From a checkpoint of a small mixture-of-experts model trained on Wikipedia.
Size: 10 layers, vocabulary 16384, 50.5M parameters.
Below are experts of layer 6 (counted from 0) of a mixture-of-experts language model. Rows are named router (the router's row for the expert), gate (a neuron's input weights, with its number), up (a neuron's input weights, with its number) and show model dimensions 0-223. Each number is 128 + 24 x the weight over its row's rms, rounded and kept within 0 to 255. Numbers have three digits each.
After each expert's rows: "mostly gets" lists some tokens that are sent to it at least half of the time. This comes from a sample of Wikipedia text that the model never trained on.

# expert 1
router:155170102089099147156120138159123077146097166130124115131094141076143144098127133089160152137135120135107145146123124168096131139102098130152117113129160123124148090111128092165140162127092136128109119142089137138122111194158155103132139158135086118120126119119162161153130138137143136084157118160132116131143125082090086123181150126169139102153140127139100107132154104113153116106146160118135119095133105077110147132142128160176140120155174145110121136148135128191116121119102145170141139138103127112136128161112176127163111148143098135089137135123112137138098143100135093106167111139129186119157121115081105109106148107132140167167159116109125078136097137119124157100134
gate2:160108157078159145130118098114152098110096133097109110087114118101145117146102142114156129077130136076089151102137128128105131078088114113163148116179126134130120122109126129140126129110131136128114122140121108150130156143145174117089154098149170149145122169077150130135151139085090145133111116117114114167128156124109142118123113100133136137151150144156090169101140126143115143152110101117154134151101122112158130153164135139150134103137148141125109147130137076142138117150151162145152136151129124099088178162172124119122179121170081117139135128110118071085138151130107132090099098113113102113176109113121125174151094152097138144155184105114099131166121141124122158149169
up2:111163150180119130086118124144116153130162125154123125149123129114160133131111153102156102137118143175129105140108154118110125151132134157103128122095163152119137158132116109122143134148105106132156094149083140109142127124109113135154127153140140141096109087147132160148112097112129105121087125099154130107072112159145167138116130172109130150102107116114178116095160140135129087101119140169111124133178147156143128122099101149104177151160152149089160115119161128108063153131116113071084089102126155139152114118092142098117111178090152117120106149113116157140126115128150137149135180184127106127115121150134142087121134133182103086170118147144138137117144137131132067098129
mostly gets: " (born ", "- Born:", "1", " footballer", "Personal details", "- Died:"

# expert 14
router:143161141067117133087102122124120112126091146140121082181112148079182115122152132099158128129153127124113156150118153165125128150097098139147111124176150164116140078115185101150118144102137124163128118151102142123125104113156156122136096112129116116088176139121150125140115137144135131122143136119109075165153104121113099128134123135138119134140144107128127123132088109121165134081123153128184130088104133116137094126135154161177131150154150173100123135134127127167118090076121176127139165138128143158122121172130151118123139153125073119091116124125083115143132133132137097117169122127132177126138139101123135120099147106176120173165142092110115117135115087097096121093111
gate10:125140118113114102155110114163123096125126107131110136146082131129111092105134095173112171111117109144156134136139098102115139116120116107171087158126115160145083148086103162134119087161150112137131099133150128147118163140129132111110103150123136109126126141136095111092100143142122117130088156133076151160155125122113182128117123139103101122113084126118132122122128080117094143111110163129170132123120165106114139101120171136116119109116189095064125152157122124096140130143097147107127105176138152112089163130115095126131103099096096133136144148155108118100150086092128129123108108161096109108187078131128145119150164143184161135164120126122146115153112137111075158139165
up10:090123136129105137120085113129121141141166129183111121108093131140145123105093131130149132099132147104097139091122117085154175167140109189137124132121129148121131090135123095118124106118089095135140127127136137129158158157196122118147117147116151120133129148122163148192128169160140138107130119134124115142132104120107104167093153112141157126123120140170098106123107117118111110119094127119143096129096130136108103129114136189125136091111161151132131132117076048125107159091118134119092132166126116116157097135175099129164121119145094170119134122135127185121138088110171093124134113121188131134129125126094185138090154107107143095152130129153141087116140156122122110140153
mostly gets: "-", "| ", "–", "; ", ": ", " | "

# expert 11
router:130169134119071149156125147129094096113121106103126156148107132131145135104120098113141137118149102142146147159135122120110107162063099129129082122155124156111188103149181108142108166116124171148104130137105150112151122127160131131114103136147124126064146136107132153141114148089153144128150076090130064142146126119137111107140117128135111127116137111132092096127134106090124126104146150135126120104125135095121114135133135132171158121137146148057080093141141169138112114124145184153180133151080151135152166158112134116120123143143112140093124093122119115164072124110140128088165121125124161128128117115105102100089145144149131117139133068144124087133084143104103125107122
gate1:079100110165127109146185147201083144117113148144078143116095128126115133141136120131152118183097161093129144136125091166116130106084099135142154111141160152152143141123171113098132139144100137131106098129096153122130168133133120119104134136113154135104126147104146129110142081115124107145121144150112117187127143155150141129116158118113141146124146100098120101129125127133147163102108104131157135105205133154117136106148122094159129178150114135153119094123137156085145121171137120090118134135138145116151122170120111175114128137139091159141141199125115107134095140133151150109173122126096110135145093110152114101106128143146120099188105172133143146135114172136115161122121
up1:158118084129127184158144169089183107119092137124116177113148143132125103121109117108114188105168131108091118101151106118127147088180191128095129153129128151132121132124124110121142117120159113096118125143142162149164153122155084142126091100127097111150131132119077145119178160168121133096142140149127124125126084112096112135146149146170127123106140160102119135087105124168099142126097151114114128108107131107138114117125182126117151147134135137133116118135142102118119132136153111136153128127122106153127147087145114093138079099139145124094111116137087102172110098138144097127110080137128132138136181136134141160095188160138104155115164141068113130120161145143101113111130
mostly gets: " (I", " JP", " ·", " US ", "°W", ", England"

# expert 3
router:191142120115143134121077132124119084119095151124153111163097139082132112116146117126154161135111126146135123127092150169102135156074114104145111150130134151108126083131164112178163132138103150184118158142090167141146123154118171141153121120130131123122154134127155120149114108091092127119104100088138121165123112124131122123121072142145157136135138100107116091147163115107140127106137153118121121122129128085145139140169135125137152151171149146116124119102140141195110104105105135129152154158066107121089175131094183129102122131108113117092097119126143118178075145127181116132145149093114164119168142115103124124115099115136127154153178123115132106137111121114105153111155
gate1:177080153128134130131141135146108081084162114142120138161165119096144130084114107155131096136112113138119130137109181084114073137103126086136140100103102161095160146134118129103128143176144151108100102166105135128137134115168136124124123139108125144103177134154185121158119120145123139155146112106153128106140142131141147105110122135097123098105100116067128154122096134096145134103123141153166157133113123152145127097157135108132113109160142146083126157089091129097144100159126114144140137181073187117096135126156154136158127134088110099127155136121114142114135156115160148137119129140091148110145162107128144163135116178098153066165137120129119090122093137108123141114120
up1:135160124073144125113162097133089167186108126155102086132080104128130124112130137102119126102131118130118147114136108141096124138106070096098131115147166077129099097136136112148159114123129153150125163135096136096098097087096150130107127152149136123108111126122147093135122153121129075162141138098160136090133124163162104090088129116135106131167146123184140153148123155153157125153156136126093168110118116130134172126112117100075140126120100114139104133132140121154110103143128140142158143121145139073131122145120126116134106065125141106113090124111124141169130165111079161114129115116120135122103161158122105122106152135092105115105154133103163099118137154114097108202102
mostly gets: " b", " p", " tr", " sp", " fl", " r"

# expert 2
router:160125161118129164110123164179108147140117122112147132142121151089103138112144116096131181134125155137137124130108173132137138171107092120159104115157144159065133110133129125149138139123099122155139156116110158094148122178124146145163099145157130108089160114104129130139146111103114134117157150153131112166158113100087086141134099154172146098170151115100094122129129135110145137122145110130171171094112158117129108165100103164172172115146157111089113114100108174137134086069125151136160131139144130127119120143100144132155137138140127182113096135165085136175123140136160106099128137123112131149144121140109108106116123095157166104136130082116092144143112138130084174136148
gate1:116129117152162096094095093141159118141152115141129121172084137092102158128142128168149137139121131174156134147139136165164151105112131103161125116123164140125128108151156149177157132113149120121129076130099115122147092109137136116134125124116135148109110093108119108135138098157199159152149132119115133153154107156157133169134129127184143084149132184133097151077136130176122120100131165136131123116093122134138105153090105127150113126124122168143147159167114102154112164116109143144116088130101136144077107156137094124125090122174109128138103154133129164105134130149094075156110102101098165144139124139121086138130150114164156136111087127109148156115179121115089130136150
up1:134100135134089164138108141132109092102130158100124176117127130176103103134165143112157122132135145110109047117115136104128136132126160135130156128100089147065142108124109104129118113134153128144151177122160126122100138162119099136125120122132136137093161128157140184084142151147074101111124120133133125154133140091103097087118161152107081146146090102143141107147133075136102164133163135139156135167157172140124149155121093084147123136117158126147111122154150124128113066138164113158164133143151150074126144081155116135126119120111171124115115134133140137121090093142139108125156154101139127122135133150113136114138135164102126190121156125131150089135177114140121152118106
mostly gets: "urb", "acter", " consum", " engine", "ruct", " acid"

# expert 0
router:159147100082087120150118163146101125132116135111135147176081132111131124140126131091173152140166100166110140137097125124109162138107077158130126111151128103079120106175131094175145124136122142162137139116107173105121112109156159144148139127154125124099155133090128146113166124107158129099151133123092085158152097115149101087156133107140157106130139123109081110111102107091130119105131170127154143107120110095146119085126093122164148156163149127104111117118138150148135102128138143154208185152120154129104164152110185118150115147150097120100126131089127121123070128156146116141147126148166153150174119137112130111139139107149120118129121097100117098136126134137148154122110
gate0:108171158155114167136154136098134073129135151144129148140140160136099116158091190123150100197155152116115144122116076163133128153141091144127147136151132131142159121090076137119136149112124095166122099125112134157127134149110145119125125089149134136075165182115143128107166115139105087144148114138097125099155134138096136145088142163156159165125141173141136158113104147074085114108146140117142135124139116125162136129166130137080121129153140134091165105153150088142147135129112115115076116126090083105120109158158121150135114180135131170134138094146143179136113077119111140113145128149152114094146146124095137141109130138140158133131155117096145106147120119117116117116137
up0:105135163143138155171160127165136119108155142148126169159131118132148149139083157128123142155117125097107179134146086137199119126140099148082123146130124151075177097127082129141118144115125119118143142108090125119139130146107179106120124112113114121149101110139177127109121087122116133116133124134128125097136158137148146150074162133134086207106126122146135088135130123142112128095160116075137124117157128104182185156168140152063170128122146098133099148134120104141136084140152128153100150152149124117106076126133136131139098154126089122124149130118168153144127122113117174123142128135121110129086134114121113139130145075132154088109157127132155118115108146121116105131116
mostly gets: "\n\n", " =", "Scientific classification", "==", "==History==", " Regiment"

# expert 12
router:133147128103104105121104156176134135131124140121177121153098143131127150094139132120137175164096127107103131149093156096116107115137121096134084157156138165121163117146117085165143127103139179149134126101080146126108108160124134144140144112152147108105114113108119141137148108101122121112140121122153118123165102131098148102151133147151118114138154094120122122112117116085155163115155137082150136095102130099126139116108093165157181100128120141117127121124088104145163090092082139167163165151086179167133128166126137101163155114120077183129133129138104159190096147138166112123149150120112182114138133137126106120116111090116118123150149126098129092157124102081110154142137
gate1:077166120127119119106126136124088103136125088150118144112150150138097106124133127141172129132149122134096141132124123102110118136103110138091118133146070138153128138129131143120148102117136145146126080118122092076139125163108078128113059149151128127129129143138113133150125163153147114092162153152175098157110136122122119127151119132107142104123121065098123096141086187179163134163114149100155130102141153127149088136111115118114152100131169111084134144136135151109120136133130162130119145142132151130121112160127150083156102105147091141122131102127118119159169161143167093122159136175132154135099153099121185199142125132116113133143095125104127098164161179122101129097139
up1:143154131113117153124112149143135124100130128083143156117095139135136176140091118088127157123116107107138105147142120152143135149125115140120142152173143153121178108174123124129121119121140145082084120128139086098146105136113110122174130137152131113130122099121178123128150157139124058132116116180099114129126147115132092134114179131148107054156123112133148124104115134073130173167146133130106123126112134121141152076148093114073117092128126124147124164176156130082148124128152079156151102119114134120192161112143112132153112120168122112148113134153108161124137114131139135102080129107130129104156128130116127117140130087101097158146167162162146138110128113113155097188148
mostly gets: " way", " another", " original", " largest", " day", " mother"

# expert 13
router:140176110118093150129131142178122091109106147118091106141119135102119109126154158095161156134102117134116112122097142137107120122092135135135103140157124147076117054106164065155129128152114161140095115131128155114154154128139103112137117116147099103066168158109114131116138093113120109109128120093139098124141092167102127103163108109159158116110149125107103087134118133137156120100150169125172148110104105125150128157094117149139169141145165144123152106111126153111097088072080140139188161134090166135127125151099149106139143138136142150125107151107123100137110092124166103101162165142150166116150120112112107101116169101141144145157145122106130124110119138123087122119117
gate1:114130137113101156208124110145136099139123101139124146092126192134118116142146121133167130106087146116120159111164116125182105140099093165172139078145137149091140135122120095139107172136140154109129132131123124145164159123178107117104144095163149099109148163126107141151153139134092110110110126143091098156090147151152133110104121134095100120103138105096139072132121107119136161117156122134141143136161121099101164124088126140126156121128094143119164113123137121149106145177143144156131166155126142147156120113166128150163143147115128128107096097142124127099142091105144125160114070152127148102151136096137124130114147094186082140133126099142099136148080139167107136158143
up1:119124108146094109110162168105121138146095155106116127090129137124132113151117154128140130144100147121104094151088105100141152164105156164121095097097155100096131129172133106139090123154101160119135109121108107124125133145117131090115076086117168095124087134088115143171156160133088076119164129091088126186127111144123153111143148095080130105140107126125149097125135124136111130099114136141167158090128087116140097111081121121138112110120160165142158139171170106140110139121103133145133207122131107125106106111121135109160123093074154139112128151126155120138140149128132128100123091159160146111106136142138134142117103106155160180133105161129121139137139142126078130096131
mostly gets: " s", "S", "- S", " (S", " S", ", S"

# expert 15
router:140159116082105113137112182119149094142092121128157090148115138120150133135120124114121141135112107155080122180094121148107127154122127157101091158148161142079125077130107084166128167143109134191101138186105116124116097153142149112143131133151121106106142140124143148143119102102114147139176126121138057132115092130107115113139154167144124130175156093130084136108094110110137154140169117108139115134123113127146127110150121118150164100150172134105128123172102180138124110134099162110150158137133164122122105164077125169131114145119119140123108137110120121140077125142171127133124145122143159123138150159125098149102129100154184148122126118129137116132129092104090133074136
gate1:122155156108120104078136079097108121150115121141149131100133104118126144134141104152094103130079112167073141111144114169151114149136123126160131146110128114142127111108180137161125104104148143137162089117125166128139120146128119170100137112119125131131119140120128174151101148131154153133131095067148121120128128141131133128104079128148153103158144085125131138125102141123121120170069082155121142126130111096106131122117187112149137125117122144128130136133084153134121114179101139094133145147148136085128129139122165124108105136133136136109144131129127135099104106170137149139148063101089147091100161122081101116084160140102078086117104097077111187084115140124102121158128
up1:071123153137132120155134134120096132170096134092085101126093155146112131106115128123120120106160141121151133112117149193148164151128115168120115103137137157138131151138087106154104173110141137152126114142102177068148134123116146127124104158148135128099089138123103135079132146103147114114137145105101083105112113139123114112110132113149155105116136170136167111160157121115127095135147141142119108112156164098081114127108117094129112106112101139125141157134158107078129132142100107150155122136124103157150106085129110145186139116114170174146117122096107134130142127150089129151081089120094114134143101158075105088087152168125082128106107180151120165128128145140119138134095
mostly gets: "onna", "mond", " McK", " McC", "acle", "B."

# expert 5
router:146144108080115146112136171178103143143064099112122107140123134093127139110164129109181128167137108091089105150095152131108114131102091168132077122117179128138095106155165102148130144124124142178158148143086140087139096158126133129163122142160142126117177160141153124134126109128148133123156145118129074134135103126105112113155103136161118104152129129145086135135151106081140143112159175096123129116150134125158124152130122118174139124129141166071128104116128142148116113055120173180173129132113127171115137142105174129122151168147105127106094142110110134144120116112158108128172104114138162128150107100133118097109121136125128122142130120155107094126090123129118128125139
gate1:121103088199092134153162119140107183154107137143104149126125144134117140119163139121146115127080153120142149138093156144080099130147093104104120162170105109121109167151125145132143119084139110162108124119119101163136133126145162133111118107119107129129115138106111112087116099131176144127143120115161106161115169140101128137138163127151177155081070114122146124123120133150166154124102145104183099102152103148152103159111111104191159154133136149121171110110130131166091121119127135127139125109121171116150118150149155165123114133117096109137139134134135129159132105141111081144084121156119123126124144120150148117159140145100117148157130134106163112096138112190109100133192
up1:169089117085164105104100158161105165085117142154154141145101130143136121150127161123135157111159119129107136140117155095137129094119143124127122134129115115127119108120114092112132112167128141177145124136146148137157133111110087105112177106180176149116084186090111119110126081148175144115115142148156094129098105151079136152156136122161154152149164164168082128151108131152136156142166143120147108108112165131149154111138115178100125131165114094134157110101130147154124103178159133098107140094132116148105118111088117083126146136116130130139114110123093154133142114147134135151131106122142138119096147161142130094110116128135141166201126085124118167125124135155115141099153
mostly gets: " yards", "andidate | Votes |", " round", " season.", "| No.", "| Team"

# expert 10
router:166146119095100167146121145126126112149124157104147125192129145090140155128161139112119133142130141127117130150102132103106142141104120108130138122121147125102164117147158097147136117127110151165112108135097177114119114122177138131142130118170133106105130098116148155152169119118141155112147081095141091163115078115119109117157113118152134123163162124123132112125141102116113179116157129111151165089133110078143139113110137118165134112150166127079102127113136138116128099084102138162158167146090135141170165152092118108127093123133075145102119146149114143185113106157154089116170118123092195129137128084143106121122120133122148141162112103113132098112068111123100150094088
gate0:156158135146135171123145180132104147138155081112113170160158171130138139160122123160123097140116139106121122155111109119113112125103121127149147151131148126112098130136129150119149143112165137113112140144152124122143128117145086130168123141139150162136164116119141123158128167113141124157135087121109163125146105168109102166105147097151089124091068137113145170126119148129140087120099100146101138121120148144036112157150132153152148095148111165149170162113084152119149123112138186129114134155084082112061123140141166123142122143171171129109124148131130072152123119129115126106129087095103137137098138122121142106129149154163155173110141120132150114145141119111135092149109
up0:114127120163094077100122142166154152144096122200069108089125103092142109134124132107182122105153096115124137132115150140117119127145114149104147135135194139129117092144126145117106116135104114143196057120139110132111104117143153119145143119107138103110113116116103102103146155135169134075134141126132127141177111114108102157112097144116142116117130136143107093132162134150087181170137160141148142127128145112155153129099123077133112125173119118127209136114171101138120147105121120165111105109136153135173097123112117145121157126133127117104084155101138147140136140165124130152132151137081140125120128166129127149110139103118132125134116140177126110124169149092107131109148
mostly gets: "000", "023", "011", "012", "005", "015"

# expert 9
router:148138096063124153130124127120111097147125129115128105154079146118155157101168153100158123136147135134085127134133165120108152131103128142147109121135131118108184096152134136178141163101130136121116084152114154114128111128151172151146091122146096108106135092111145127180134125117142112096121128110138076138126101054107115089181130138150164098149136110121106116111149161138153167109184162112136173118138145122127129159109126138157156125151165136105109161160086160146105133135115145141151134166098147138169147169087130126136132138126089149094125141159105123145100124129145125143162125117132129124154096156101142111111120124151147173149142103130106088135110101084067113137129
gate2:112099118148129101139117165110143092115094149165137125154118133082107089132129150098128140099130135079126154120123131144097157110133134139136125101134120157130153160080094139151169120149186046153085107183160099141115129145117136129177124109142135119118116090066094097137163099138180137115115106134158111088148103125088095118139140093187098130116109127114108131140140125140099125140147138151152128123097098119109110142130105119136183132120132126124148184152158125151127133101123148163125100116104148170115082135139104122121114115101126167081123163133116132143115125138096122174124135133116129114144130114138094134082118078110123130093101130152135126147103125149153141142088
up2:123136111104106133094137114145116137154166149130132168151167174174108129122104114144164135132122132190109105117126115137108143164096119112118101095206156118118178110081126107121119099087065114148128146117086119157144135134114135109115165140127138156147132135154099122145134157145125118092135130130108138125168158106108131153110141148081145150124132138171164088116136132096114110131146180081125121150119133125133149076135171110140089076174124120112105112160120121128146110129123103161169163136131081104123120147146105102115156168124108082171148100140145112142146120139161123120153112141116113154099141128121090088113104128088168122133156105110116139102124119105135105152141
mostly gets: " Film", " President", " Committee", " director", " Party", " TV"

# expert 7
router:128141125090088095131101157151137127144139108155143126127125147104138116083155133105133140103107146129118164141110156140154097173091098131134091107148145123121111093152154101175119109138095155157123134179104146097129131174171166144159137120154071123128136105106145114183161137112127134094144112142133116152129079120143125090133127168154132108127132091133112135103123088074136141120146159131147153071118078103170137189135102177145144106115131135122122093117117164141095107122111107131169178160100134183142122193112148129108094146112124121123130127128116111139127149136160101112133094142143145112139129125147089124124119108131125142141145125090074145105086138125138113117116
gate1:108121153118116093100157086145133154131106111118140113107134143088124160124158124138104134130109155130087148130112132114134096147108100175123175126148123105125136138119151078133159130130127139122152127081112155133121144140140097148146127117104163150122185146146137128162145133158119115115144120137118111169125140070125130136096139175125103138097090102155150153097182168114109153106118085094163145112142123157144121161085114108105148139135174088132131108140145115117115153157133129134114132151063091136152201134092180174159090116113131110102127100175138153118166100113149128144135152140158122118139147149123118155136116090126090129159158123158099162130146152099130122140081
up1:120089134140160149111122150122161111159156151100112124111098102110094098111097142164144104098153108122160150116130144154135128173188131154148128109158166135122135116097158140117131116112124163084117109119130116136112084047135131170133142135116113085168094138168184120123100121137136165127135161093119128129109107130117109129140133175125130080120112144125090146141129146121091103113139165154140139153088112120125130105115139148119113117096074158139068138133132121132132105111103146173132152119150123134145137118131146070080128111150124156137123132087103150178142142184137134102148108095139114159136103150122169084157126137124104099165111133130164131119154135151090105114127
mostly gets: "š", "č", "ski", "ić", "kov", "ı"

# expert 4
router:141153126104122105133131159172116098119104165133156138160080135106116114101122145096109172147122126124140163122099158136082120121100121128152117142151157147104144080152141138134153147130114160183154166188072145137147102127130129145167096121144096105092124136138117140129108128114183134123130122162135114155145093112132135108175141170171137106135156095116111131115139081108155175127157147135138142097139127116142093139127110125139156124124168140095134130114102180169140060125138139144170143154119125122160135152088119095151139106149071173128131132136112128148104116120143095131129123122147132131133102092099125106123134138126170119155161123130092117139047136114119164119124
gate31:153131095089185169136124113120140134088100127107101114135089139119134189134139140090121123111127167101134106125149135124133128208119172132132166106117149126107162132147120174092141133131124110150115111111164145134171118147104154157108127115155117123136123122106059092117129141118120177145125138106098139133170126109143156136076135164134139095183149135127134142103131109104136139141177087145113144134162134148147150151153140091139098158150105115165145119164113093117168132090151154142143107158105119114139126151157150149155141175120143106109112157135148128147139109163142162174135161128081156125150168127108139084171141139129118087131120145130164144154130119111112135126119
up31:102108088099094121149158142090148118114102142134164128118165148064103117145133127163156154151110119178090119145165130183138135113100129129141145121113119179088095170085163107142121090148155164112081086119091124118129109131145119168129110121175121116165116190155126133076124076101156128135136120132112140157099087164122132166172095150137148145152148142126155149098095130161139132129103142084111125153100106136165122100155137133147099136153143144099135095129091164137122119155122129137095158134114140120154081127111112137123115130110133115153140114109151161160150140132135133159094137116125129171125105133158157134130082116103122122152134119147140159118140125117105089126140
mostly gets: " Robert", " Jim", " Steve", " Jo", " Tom", " Alex"

# expert 6
router:147151097100124147137092138157113104144101115132159085122159162118123153108154151094177147117117142119078115149095136126094138146111119147143094136151152111076154101115148098169145141109140122163131145160099151121136122145126150145172112104150066088068135114112142177120182084061157117130159135142125073124101128131104140099129114151196131133147143156123106105133141114095139113150165129134136150082098111084124152143123152120148143123142134140102106126126117158139093122076097099119148176163122131147155133154106152141110114144119105128111104112150123125158099140140150125145120124102102117126149147154137155122107154124144167123160092129113089119135121127088092112133120
gate2:125142105151092141144123134120182164130101160141146158099140099118123117094161149113126118099124088131119166090113144092104158136117100110138106159105109157121110138130114157165132101094173131146125155135155095138149124134106116167171096134113103103150147142150107109162157158152110105110120094124087144107132134146099112122103131123126176102133156101149130133140115125096156149132102170175185070077120119138148142114134139145175133131125096080104131065168114149137121132144105101149137131157104139134100172129109141142139137138113139130091121127152140126165151126099150147126180086102142102101101170077117170128143099118134118107133156096156111139141084135113146151127117
up2:118147126102121101118138126097178108140105132125124157166136119156107127106119164139132108105096129133166145121165142157155120129128182126134098139141103075123136118128112140119143103115151154108105164119130118134127143110127120107122123098154157163154149130121095101176121112126151138143126122124169137123101090136139125122133105146127109194144129134174097064140099116129139083101141090115125149120135146145091153130159138123091148125125122118125133156101121117149116134155079142176122126126090108150121184130091164110135145093142127093149184131152156146119127103161146144150124075144117136076052099156072095110119132105143104120116146127107193125154107101150155156138121
mostly gets: "ised", "ising", "ated", "ects", "ited", "ating"

# expert 8
router:172122167133068118133093162145104117135114158098145134179114138127169147116132132086157159141098096131111121140114145168090142130099141133126111145122129154090123057154168081136143149126149166156112122154059161138118094152140162122159111086127127103091160148101129142156158126111129147114111119134139112137173114142134116109169104150155141077168140120102067126129114094101154118141164129117122154079127113117112135138108117161140147126142144165113124129108126132139127111125134157152160162177070148151138144142125167122116103123156145142099140128153106123171106128151132081112153137130121146128128129111107104131109161113124129133159130144100116092162141105114141133074122
gate2:177146108093166158121155123147172124108139146157127118100144113108124150170085124125125099148110113138174152136128184144160079123125118103149147118160164124155109158150147104098097115118129132131123109173136123118128189155142099134147131110107136132112075137162116138123133148135159144162115127115166129140157125058112130170126176136140082105089125128173128096148096150140137134155137120103114179152132118152156112157091145113137127190134162086125130149132137105140115118140154110096182130107124113128122124112106136096108183157099136130121147164132102113148109112110152119130127112099103120135132148133079109142173112119116141101080097125099135109160132112092154107123136
up2:117126183135119107080108165126050120126093149104134128152135157126138161089171133139123139079160143124083115142107077105091122140115156152107131146144139117134111119112139116123118158120142162126112140130138118112119104127099120121149122117168114084155122142094137113090095144132149138153137101120127146095130147203170148127102131129117147142163134133060077151135130130137106150116090166094142128115156117083089170113170109108109122111116126090134141081129139115131110124114117150111094134150129117150147139119132089156164076105179124142134105103131152167112128111155097119125070161126170137113140114124136093100150142136160130168137136118148136100147147118136110104137136
mostly gets: " is", " that", " also", ", which", ", he", " had"